config.yaml
num_hidden_layers: 8
hidden_size: 256
n_experts: 32
experts_per_token: 1
d_expert: 320
d_shared_expert: 0
hidden_act: "swiglu"
moe_layers: [0, 1, 2, 3, 4, 5, 6, 7]
router_score: "softmax"
normalize_top_k: false
routed_scale: 5.66
balance_loss: 0.000658
balance_bias: true
router_z_loss: 0.001
init_std_router: 0.022
lr_router: 0.0004
num_attention_heads: 2
num_key_value_heads: 1
head_dim: 128
vocab_size: 32768
norm: "rmsnorm"
norm_place: "pre"
norm_eps: 1e-05
positions: "rope"
rope_theta: 10000.0
rope_fraction: 1.0
qk_norm: true
attn_scale: 0.0884
tie_word_embeddings: false
parallel_block: true
init: "uniform"
init_std_qkv: 0.0312
init_std_o: 0.0
init_std_up: 0.0312
init_std_down: 0.0
init_mimetic: 0.5
optimizer: "soap_variant"
learning_rate: 0.00377
beta1: 0.95
beta2: 0.98
weight_decay: 0.0
lr_head: 0.00377
max_grad_norm: 0.5
warmup_steps: 66
schedule: "wsd"
decay_fraction: 0.754
decay_shape: "linear"
final_lr_fraction: 0.0
batch_tokens: 32768
max_seq_len: 512
doc_mask: true
train_tokens: 339600000
max_steps: 10364
dataset: "wikipedia_en"
Below are experts of layer 2 (counted from 0) of a mixture-of-experts language model. Rows are named router (the router's row for the expert), gate (a neuron's input weights, with its number), up (a neuron's input weights, with its number) and show model dimensions 0-255. Each number is 128 + 24 x the weight over its row's rms, rounded and kept within 0 to 255. Numbers have three digits each.
Before each expert's rows: a language model's description of what the expert responds to; "mostly gets" lists some tokens that are sent to it at least half of the time. This comes from a sample of Wikipedia text that the model never trained on.

# expert 22
What it handles: Single capital letters ending acronyms or abbreviations, e.g. U.S., ECOWAS, KBCS, NOAA, plus organization words like Union, Band, Foundation.
mostly gets: "S", "U", "Union", "C", "F", "Inc"
router:150141143124155119148106129156127141137100141089134136157160136112145128112152117106106134153154130094126094112161141146172105149129145148128126154146185123130115134133111118113102103126100118126153135111137146146146161112081152132143157146113085098143094141105174131123106128122114135145153145082137114104131090145101106149173112140109136100135101151105134150166144118138156154116112192124155107096169172130149116108150107135095145127132172164125105105077162147136130158147152084114159127105140152131149128141163150152152124135096150161073121166135117119115121137139100103113096132103084145153117119102114144161097155152138098106150087132167129164119144191162161135168089151155161152118117107084075088159131145167167154119160107123145098107135138118104093115113160132
gate0:158133128144165092103139159117142131138176141087107136148121103118140160179137132118145168125147144121118155125141152105106139116123117124178125100112153130146153129155060114113131092085137149141134126148120171095151151164103129148093114117113117138108134134125139104154124149124077105151181132106130133102124114165097095139164144129114101172109092100173140144130114114136134150164113158133105118142149124119107135114127151120117141138117131139135117170115131146141113129150129106144166108142116139173139128080166120129139157154088132106146184123121114164133157137128086145120138112102148145176112158121110101163118106090122139119109107150116112106138169155133161119171096136124134091138203112108096133152107121127144207132091127145139176117098164107112070113139133076
up0:139138136157132125144092124129145127104105070141105102150091124134114108133154130138140136186107109168100147155076151124109141107117152122110102139145155096141142093094104100146141164106104129154104138131139112116128146120082133138136120146134085157157078113132095141114132091134129128125162106121136154122181115144120202122094094142112131089117116106141128145134096124146156125076126128133109120149141104076081082102184129182140137158125163123119138096121127143171140152143134105129129088141161111134135156114135115141147104129167152090117184094131118100119082094130117108141132116144136081106140127129139129124125108130122114144137158119144128110158103166175143123101148171109132150149142159095097099134094072148136169104155148115118152163147146169111098141135091105

# expert 25
What it handles: Word pieces of Indian, Central Asian and Southeast Asian names and scripts, e.g. Vik(ram), Ph(ool), Bak(u), Thai script bytes.
mostly gets: "Bh", "Raj", "Singh ", "mal", "Dh", "Sind"
router:173149146123156123160132111152153151135099169111152189151144138120211098116121112131100141155122138107114089114150121144204110152118138128119128156125132141157120176138098096137133097133108110120150155104122134154119140097091154114129159153122104104140101149091156133107122107092113151131141123111117126108135132159095124138152102170099150102174118133099128156150135110137145135094105167107165093119141143166135093111160091103088168153104188138110137114071139132147136151116163091096178106105120162144131106135149166140162119123125150145092126159122142119132119134151091109116113124112080147138112121090120120146103162168115111098121115160148133158111122153143154165143087147159142150150105125109101112151123140146171130121131125115120109114143114109102115133125188109
gate0:130145124135130105164124124164164094149133103147091145114112104152176113126128169169133141095134177102130081127108136121144129113135099135107107110166111118141148174151092092149146151123148131132134140118115146199140124115149120146177119148131105127145089169144111121128163107129124103121133147126145111126152136149104154145104115161159164120144165092117122129110107094115101093086156134076105085204145107133127160139131140073092119182109161159120128154090154108128145100087111081116142120126135125144122143153138150149090104135144149163104121132095161156150141125157082147115132098127095103134154149132162126126127139159092110097122126100129109143157118099151131162126077120147114143104103120195145103117136102145156111145142141122140118118165104118130114106112148169
up0:143128140122132118083110147109067136107102157097150080129136141071098135106136084140130139158118094151105161163155100149125129130102146150144159146102140148100118083112166164084080135141122144124117158133109113065137124130098103106125124111122111132111152107120137134132112155135127148139130090136116150146132128127157128125130129098126118116129127169158134108143129125155175148148102126184130159087108154094118081113128105197141161098129101119116094095177129129123118132166149175163083116129125129148164142119108158091164141132110100134132152138163096091118140135098200113147109139150123143107109115127093107115169121111146120164131109179134140121110155153092124073128169110162133107149139142086137126132132163123114147121123135110138121133098145145172124138150098101

# expert 16
What it handles: First word or piece of a cell or field label in tables, infoboxes and stat keys, e.g. Rock(dale), Corner(back), Avg, Species.
mostly gets: "Recorded", "Kitt ", "tick", "aer", "Composer", "Owner"
router:141102156096149119155106088164142129126102142094131155153158157098163104104111093093091146161122143121120113099148137159157106178103154166159123157159154138138113144132110126102100111150106119122164138110146128162156167111107140134118148159109105088158137147101144154117111129114127147154162100106120102108100109145102100168142137134098149097134112154100139153144168100143153141100129154116172117091135153133160104105153122106114143133100163181115098112114160111151093177130148108110132134113151140152146120135161131152155117137106163171099090165153110111102126158122111109092096143092101155140099102095118115168105157161149114097125087141151145121099098171151155155153100151152174143136090118111110119163118147136178124098138110099110107096113138109101125139126144105
gate0:111115170142111091141117109178133108130155136108126137103129137093158142121130104139148139116124138115114127102118098204177103134089173109123121129121172120116145098074079110123163127094107113123156086140133104105131130144124200134094124116117176115128164114113095118160080136120133120136138130134114121134085153124097103158127146093135076137104120146136126123122182126107127111100151146142111141108139157089143079102098075101150165094082125119165149111106109107138090142085129123133172106111128127126131094132091145134109139128178122140134129135161114109174135104149115127107166161110134147152133113122125139112154173137140143146109125128113171107197089144135122129151159113118129139110148166129103146101117072116121123086139117089115114133122156127154149150138144120
up0:170119107133151174122133138158112146110121175138130120111124124133121170141134109131127140127107147148115130128123085143145101155137071091131154081115123148132158093174091129151162120160126100149158117154131139118130123154117120172106129148150126111185146134146127117139120113150161166157143140109109108143086171135119118156125080098130135103086122134160145096146156167133107153159118154123142116116116118131124136136116167099170144109163156156162128156102136173112098137171133175119105102124127098162140132132076113176169100104092128132129155156105132166161130163097098149137093112111132169101162108108135180149136126159143105140179161160133106127138153139188137116162119125110125124122082124150143156130101147140145179145148121118120130104158109107092143133091135098

# expert 11
What it handles: Past participles and verbs after was/is/the, often followed by by/in/as, such as played, published, founded, written, produced.
mostly gets: "found ", "played ", "published ", "used ", "written ", "produced "
router:148127138122139173156127115140142112161083152115116137147132148125133127095124079084102204148134135127112114121163146156130091140108134147138118154143157127129101167128122117099110109153091125143168184101140129152167150088095118085134149137114108078144099133096148137115123128093137124141154112130121098103121131172101119159174100139057129086163117142124164141133125107143132123113114188092145078122141163103149098121129125112119151135117136135116148126104159155143110149145139129094131150129163157150135138166142108133148131124107153157112108143135115106107179138153115108114113144078111176134083105094124138156087148148129121105122097139157178127100117129127170157164105142144153166149099102106082118150136155141132106096117122092094099121168114138101103127114143125
gate0:144104122166115144146144153161172116143124120145116127161080145142113184133109116140102209113131128124161084127131123124132128136112136118115119131076129131112131121136152118137155154128086144167107143097103133071147112154120121104112128125137149132118104124078174142144095114095107157085135129143114077075116081199116087152137133104120105120159142124116127142165163126122147146110130119116119125108150101099169113150137110120119118109137102101143147136097123181115160131083126125125125115138156162115102083099120133082122114120114120176107170075116133137110110134124135106137107123102145165071106095128155170114112117135100093143114103114151135094097090113102126132144097167101111148135109090146117180121158134140135155105149132134144111135163116113135132174104138099
up0:143153136140122159150140164134184108130098166135125122156072152151097170146145133125107163098139130114155102117135141153152129121097122134097145138075149127105139124157146084159112124123116134168126121115083143088142104148116123115106112107117157136097110117123141112144098122114131136093132171132091086098128100192095103137126150095141115152158131114151127151111147121125147117138133121135105139099158088087149135184149141127125135119160094117146148134108126186091143123097136130120113105139158148093097083119108132101135155107150120163098168092116134144131131129128139134123122142107117154100112093145191156110118113126114093149111109119154133090113120113099145129173075148095123152108089099121148160148149143136120173108176145144181095109167135157087143150098149093

# expert 7
What it handles: Word pieces of personal names, mostly Japanese and Chinese given or family names after a first name, e.g. Tan(ahashi), Yos(himoto), Long.
mostly gets: "Mik", "ō", "Yosh", "Bon", "Tom", "Tach"
router:159119144118139110149116112195165141128107179088157155135142137097184118127128110111104130156104133099136087102154131149176106140117147135106110156165147163160142140141108138110125092143103096142169174127126133151128160113114142140126158136121089110125104149110146145122126125091124140145134129101142128053124119149081126162132141149100148100155107146094180152145169118152136135112085165112163123116133159128149085102133088111125155142150169142099129106119151173145075140148171114100141119113132160153134104148155136132169119147102154161105107159166128095104113144134092095121100133116090150147115095105101132154101153157120115108149100141153150134096127158152150145141103149160137160141115137104107107151144129158154110110160117122096115107124125089097085127118139100
gate0:127152137120190144123133159126144125142141159097155124141148125145153203170142125164107102169129191100112148137120111113114090142132119095113133101099147143145132129156155163145110123135098152121176131133154117128160155144118122129136145130154147113149114150130078086099110133085110150123128127137132158129143151168123116100112171152086142156117130134145121153154145165102122123120139114170135087115108098114147134114099104155107157136135126132138158109136149116110095100147157197117108142161135116095138131097148123140114163143090159152125124152170092106187121135173146180158147178121115100134112119135094153151120164144107136114137125119128113111103111116150129107162106149078153160110113104141145165138149103112166125092118137125100142134162142122112135197158094097
up0:114136136128134110136124102125132146145129173158150132119098123150157150143123149141134125126125162108142123119134099166166144125139123158120104123139096157149103133198111144125117161185087160123145103111079155143116119127109097124113127123156122143098127150141078095124097114136091156136111149172103100120137148143119127131143151158170124135121101067136115162134106158134140143112113160109143092118168117108136110110107135115104136118128101115124159087168140109107081123152148125140089141135094129094096163151119104154187125113115116168126138144140138129139112094094186156116131157129135108104135105136083156165164121097108050129129126097083175130112142093189123122119099149129148111115109088125115136110104142148161157107106109080144094096122099134085115154110106128

# expert 2
What it handles: Names of countries, states and cities, often in comma lists or after of/in/New/South, such as Germany, Kingdom, California.
mostly gets: "States", "Kingdom", "country", "England", "California", "Germany "
router:135142149119155119152123102172170144113090156100154139135151145104143123093133098109099138147133123117125090105171152145155106147121153151148117156141154154115132150129115118115113105148099133125156156098151153169130159115103124126114162152130099090158116160100141158124115127101124139166166130109122108094105108170096101144171121145120141098147109159093134148136141093149154144093126153108142112106154167131153103100147104111115153118107150155108132097076156146140097150165155107098153138110136158147149145140153140163152116147088142170095095141128117119119130148134114118111100137107106155147099086095093143161102142164130105114149082140179138141104106167146171140177118151175156151120092127113111098145133160140173143078163083124104088108120116100094116134132156121
gate0:154121130121091110141138101103116144181136136154089099127175094126156080087161121117114147136176111081157163104123118104147153123093090105139143123114116163129119157126140112148140121132106161107126129148121166149151143131136136110134144152106113077120114110125171148158151104150111122143152144102138169176108134132103130134164155144149126142115177138144132143160143121125128100147137150103126123107147125130106113128078129172123136134103142113114138156124115165095182124115129127123092065109130144155100153144119107095148161134162117156153124089164100136171126127144139069114142127157107109136137102124148172164109178113093142123099171165096114131143136132143124105119124090121109049173137128119129091078183125161153103109107119121130159119140129102124116131151122107
up0:150164101103117104122098095126097163178124112107087115147151108129155081089141129164133158141123119130124134123143130113151144121115138060117167165124123122134114156097131114134132154131120139130148114154123139121121115159130110118113132129140143123101114095137158121174147116121109104163175136077125143156082141164096126106166122111106107135099173109138129147174108134140107091141140159146098114124139151129117114130094095162086107123091149123081131125114124153094165092087115138107094056108152111174079168121121103100147137137168095141124106087155100117147120119097122086120150130127132136114171139124131178132119177122117135120084149156113141108136127114101140094156162091122089070157103142149121103106158142145133127120115118155112148161137159111136161125160125107

# expert 3
What it handles: Nouns about music, film, television and games in release and review contexts, such as album, episode, single, performance, Documentary.
mostly gets: "episode ", "Episode", "singer ", "episodes ", "artist ", "interview "
router:145090166120171146154107123145139144135107143111131129157139129091161114109128082100103163149147126109126110096160123140140124147122127149123105140149142166144112162152103130126091090144091098155148182121163129158142154109116139130106151182130094091169091155103165152137100135122130125145140116110137106105123138145109099161150152157091133114147105155072159151126154079152162125105119150111167100116144143128146116094158098118120168126127143136101125117111149143142099148157159127089143127102137163137153138155163141164140115111113160169110095154137095106114129138148115106101103146089096181137085122085113115152087159146144106109134104154172141140109129145139174165151107132149176164146106136088084097141154152161145105103137112105097113108132129118091096137126130128
gate0:158127165158134138122148098151136165091125126176139133180129109122148120128136121168113109150145127112124135115145122137139161150168123113143132123146082153136124119154153148170133116123158157151124091153091118140075112139126117164112073148128092084123102117085168141104156119164139155162119132145124126118152081119145142136129115112132145131111133145118114097106103196176150120111151113117173133097113134133142129169136123123147165114124156111080088103172111108141124128092177102140126149098135110152069121087080119137116137143111120164137098152144079168147117106128154094098150145120140168071102138104137114112142125116115161129108099133121137078106106149181136128075139143136137118150126131089109094099105114142109108106113134129130155113111165104094132116155115161
up0:134111191146130095070143132130102133108072138138113156170117093102141160163151179146120110104112118119145171135134129122142106140125185098127173120143107168141138161130156092119152086095145101144115122136122115126146176132092125108168125146104127119159144139120132113116139125171174188113096127152117180131140114188129148158146130108130098137135165145120126144123119143090127163083108155137184122085109105176127129115159105096122169141168137130112075089181119135140086152100148101136128115085086126137121154147130154121116132128113124148140115139102140120136112094108094111086163150115154111123110118119113108126130121127110114156109130137121105133144140141172113130121110131114133091108130090122184107123125119126120094120154132119134163159113151096108098122148155102